{
  "n_layer": 13,
  "d_model": 256,
  "n_experts": 12,
  "experts_per_token": 1,
  "d_expert": 352,
  "d_shared_expert": 0,
  "activation": "swiglu",
  "moe_layers": [2, 3, 4, 5, 6, 7, 8, 9, 10, 11, 12],
  "router_score": "softmax",
  "normalize_top_k": false,
  "routed_scale": 5.22,
  "balance_loss": 0.00396,
  "balance_bias": false,
  "init_std_router": 0.0166,
  "lr_router": 0.00146,
  "vocab_size": 8192,
  "norm": "rmsnorm",
  "norm_eps": 1e-06,
  "tie_embeddings": false,
  "optimizer": "adamw",
  "lr": 0.0018,
  "beta1": 0.95,
  "beta2": 0.98,
  "batch_tokens": 65536,
  "seq_len": 512,
  "train_tokens": 438900000,
  "steps": 6698,
  "dataset": "wikipedia_en"
}
Below are experts of layer 2 (counted from 0) of a mixture-of-experts language model. Rows are named router (the router's row for the expert) and show model dimensions 0-255. Each number is 500 + 40 x the weight over its row's rms, rounded and kept within 0 to 999. Numbers have three digits each.
After each expert's rows: a language model's description of what the expert responds to; "gets" lists some tokens that make up at least twice as much of what it gets as of all text. This comes from a sample of Wikipedia text that the model never trained on. Tokens count by the router's weight.

# expert 2
router:456475502485504511524502506388558555458515485481558502477449438457524479488506518529470468449484453473538493458560496491563435515494492440493499543435560550417505446428510520484547531449529529462527510501412459447449498485539461430540468543455447501436457535459426442544516429518527500448506558488532510560485584507406467427563497520541543446528472501432515474500490520494501443500487512487496480511491468527432477583489446504501421467504511500438560538495508451539427457474531503542491458512436442476446455547514473559474496453514461476516433542506573499568475482555461438475493457566484554564518452483444501555463533473469568530562511493490448473472440475507575484513527504470556443472450507427456481520517524447544523458466478530509494551525523455512492478504496452
It responds to: Section-heading equals signs, line breaks, list dashes and trailing table pipes in Wikipedia markup, plus a few mid-word pieces like employ, ter.
gets: " and", "=", "\n\n", ".", "|", " |"

# expert 9
router:595505522552518529522500481464489505556462511475508550562497502501429463501518553556475435478508491474540500430512505512557490513527492483487504513433487499487494461381507479496574487474505504570553589421500525405480398494473485485518423451502483498418485433477480483518526442486473533473453546478446425442519503517501497521546505512485460498440491495465499499503500459431469569423509516455494524531503409540490514572467553492504481379604469554454564502397552520524524461496548510482528438433484541504436467468543538482530515527550495501460450506555447454527489505555562468441522451461493477585514455510483511489480450545499498527500427507537493483566488501522500539476512516480509403477479522478558498425485526519520471448497577478488552523473510463446503484498518458
It responds to: Digits and figures inside statistics tables and results, especially final digits of multi-digit numbers like 23-9, 33-8, 2,07-6.
gets: " |", "\n", "0", "1", "2", "8"

# expert 7
router:389672489460486532506480483428472474464489553529535482445459504545504443501504466583512498505507472604470471448536497528498462501478472469492507522500559581434428518464492483511496493498522469521498452510531494601538471521469571484590444519470546504462515457527456510435463448523528594455502535469541569514485496499455458464517494511508492493550485496443484489509498499541509467584520474525501520473510540465443478444483530511524464478432464544472497523552468449511506540554542517531480510595469584506448487506516485505480465501573438493536531453511468454528503486496444501471508528490502480523480490493554499453495551533522458457569588507504457606437476529442547392514519546538464466509489489492516437521452546401533510492515490516441477478508563490437481535515494539
It responds to: Tokens after line breaks, dashes or opening quotes in lists and species entries, such as opening quotes, Original, Species, taxon name pieces.
gets: " |", " the", "\n\n", ";", "\"", "c"

# expert 11
router:457472500492507501525507500391564556460511485483559502478446438447523477486510520530470469449485453475546496457558494488564434517494491440491505541434558547418519447428512522494547528448514522460526512503414458447451499481540457431539466544454445496435458534459427436542509432516528502448507558489534508559483586512405467428563491516543544448528474502430516468503481520493501443501490512487491479511486468527433485582493447506503420469506512498438559544492505449540424460477531504541493457511433446483447456546512486562475497451515459477516434541507573501569472491556461439478485458566486555562520455485444504555462532478486568529564512499493448473473441473507575484511523505473557441469450495426460482519507523445545524459469475529511493553525523458511479475487503455
It responds to: Periods inside abbreviations and references such as D.C., O.J., Ref., plus closing brackets, was, is, his, for.
gets: ")", ".", " was", ",", " is", " that"

# expert 6
router:518407476522495457495498521568481634547495468471457493543505483494501452504517559503533505471503523407490482548472500442401512581468500485488514536533481420637505558539513492494464490439517513540462558498541524567497518502479487551417577462541464496541511520521478513454497621431486476495517456477499550498468486516495438556521498498517528491490489517597509494456485508516476438507489514466514502439534532475560513453486487514495505564506496463635550516477473502517465461517496500520461530449568509497528470511480499534498511509408513467419507521578482533496524482418449507422485507557519475466497543533457500503495485519510423426376512496438531440475560501536445503495483483502493525510469488555481569500525450565495517557488491514438480482458517537525515493488502581
It responds to: Inflectional suffixes ending verbs and nouns, such as -s, -ed, -ing, -ised, -ified, and participles like released, built, published.
gets: "s", "d", "ed", "ing", "es", "e"

# expert 1
router:457473504489513510524502500388566557458513483480560500477446437462524478492515520529470470448479453475542496455559491490561435516493488442503502542434559548417518446428494519482546527451504525463525513503412459447447496482535462432541467543454448508436456534462426439543506428517527500446506558489530509558485585510406466426563487520541544447528470499431515478502479520496500444500491514487496487511491467528432476583491448505513420468507511499439559542494514450539422459475531504540492457512435446477446456546514487563474496454513460478516435541504574501570468478556461438480494458565484552566522453482444505554461532476474569529563510499491448473475440472506575482502525505478558442469452487429456480520516524446545520457465477530510496551522522454512492489490497454
It responds to: Short prepositions, hyphens, table pipes and open brackets inside running text or tables, such as in, to, at, (, UTC-4.
gets: "|", "-", " in", " (", " a", " |"

# expert 3
router:606548504505482503484517499530456412476495494532515467513503565499501594502516418483467500595502553576490482528519483580501489394499498562496510495538487558443526581562503515488395510597503522503494515467525524427513535499444527504518372494508529500602515426510554510524495526485501460541487463437530500498547518519611486504504497509456489491409516512500505501524491532521463565491468505569500488456559550532585505473490534539518560464534497510402483514511500548474537534503468559478569461510519500496510535571507489444494545558536465531591477506465448447459489504494628579579505473467460527462505506473567507464554506505515468433520510519548600515552499488517496479504503484487486525526547491484505526593490495497488496499510506497483536517528484513510488496495515444
It responds to: Word-final pieces completing ordinals and words, such as fift-h, eight-h, four-th, southeast-ern, plus superlatives like Best, largest, top.
gets: "n", "t", "th", "s", "r", "st"

# expert 10
router:457474487492512502534509496387568556459510483483556500478449438461522477491521519530469471446484453474543497457558502490560435515491493439491504542432558548416521446429512520495548532451518526463526513501413456448447497485542466431539467543455444512438464533464426444543503432516529502448506560487532510559483582512406466429563483519543542445528474503430519472504479521498501443501488515487494491510491469527433482584488445503528419467506510497437558540492511447541426458476532505541493457511433445480448453546514493560473497453514462478515435542506575500571464479555463438478478460567486556566520452484446506555462532475476567528562511505487448473472441487507575484510531504479557440470451500430458480518517524445546516458466477529511493550526522454512495486487495456
It responds to: Sentence-ending periods, decimal points in measurements, possessive apostrophes and the, often in election results and article prose, like US$9.13.
gets: ".", " the", "'", " \"", " 1", "\""

# expert 4
router:456472495485503507541502502389564556457508486481560501479447437461524477489516519531469471448488452473539495456562493489563432516491493441492503542434558548417515447429514519490547534449525524464526513503410457447447498480538463431540468542455446499437456533465426438543501430517527501449506556487533511559485584511406467427564495519541542447528472503431513482502475521497500444500486513485485494512490470527433477581490451505510420467506509499439559541493509448539424459475532504543494458511436448481447455547514485560474496452513460478516433541505574500568467481555460437478495458565484555565516454484445504554461534476472569528562511508491449473473443475506574482508529504479558442469450494427456481518516525444546522459466476531510495549526524454512483486489507455
It responds to: Hyphens, commas, line breaks, and, of, and years in infobox lists, like UTC-6 in time-zone lines, table dividers, As of.
gets: "-", ",", "\n", " and", " of", " with"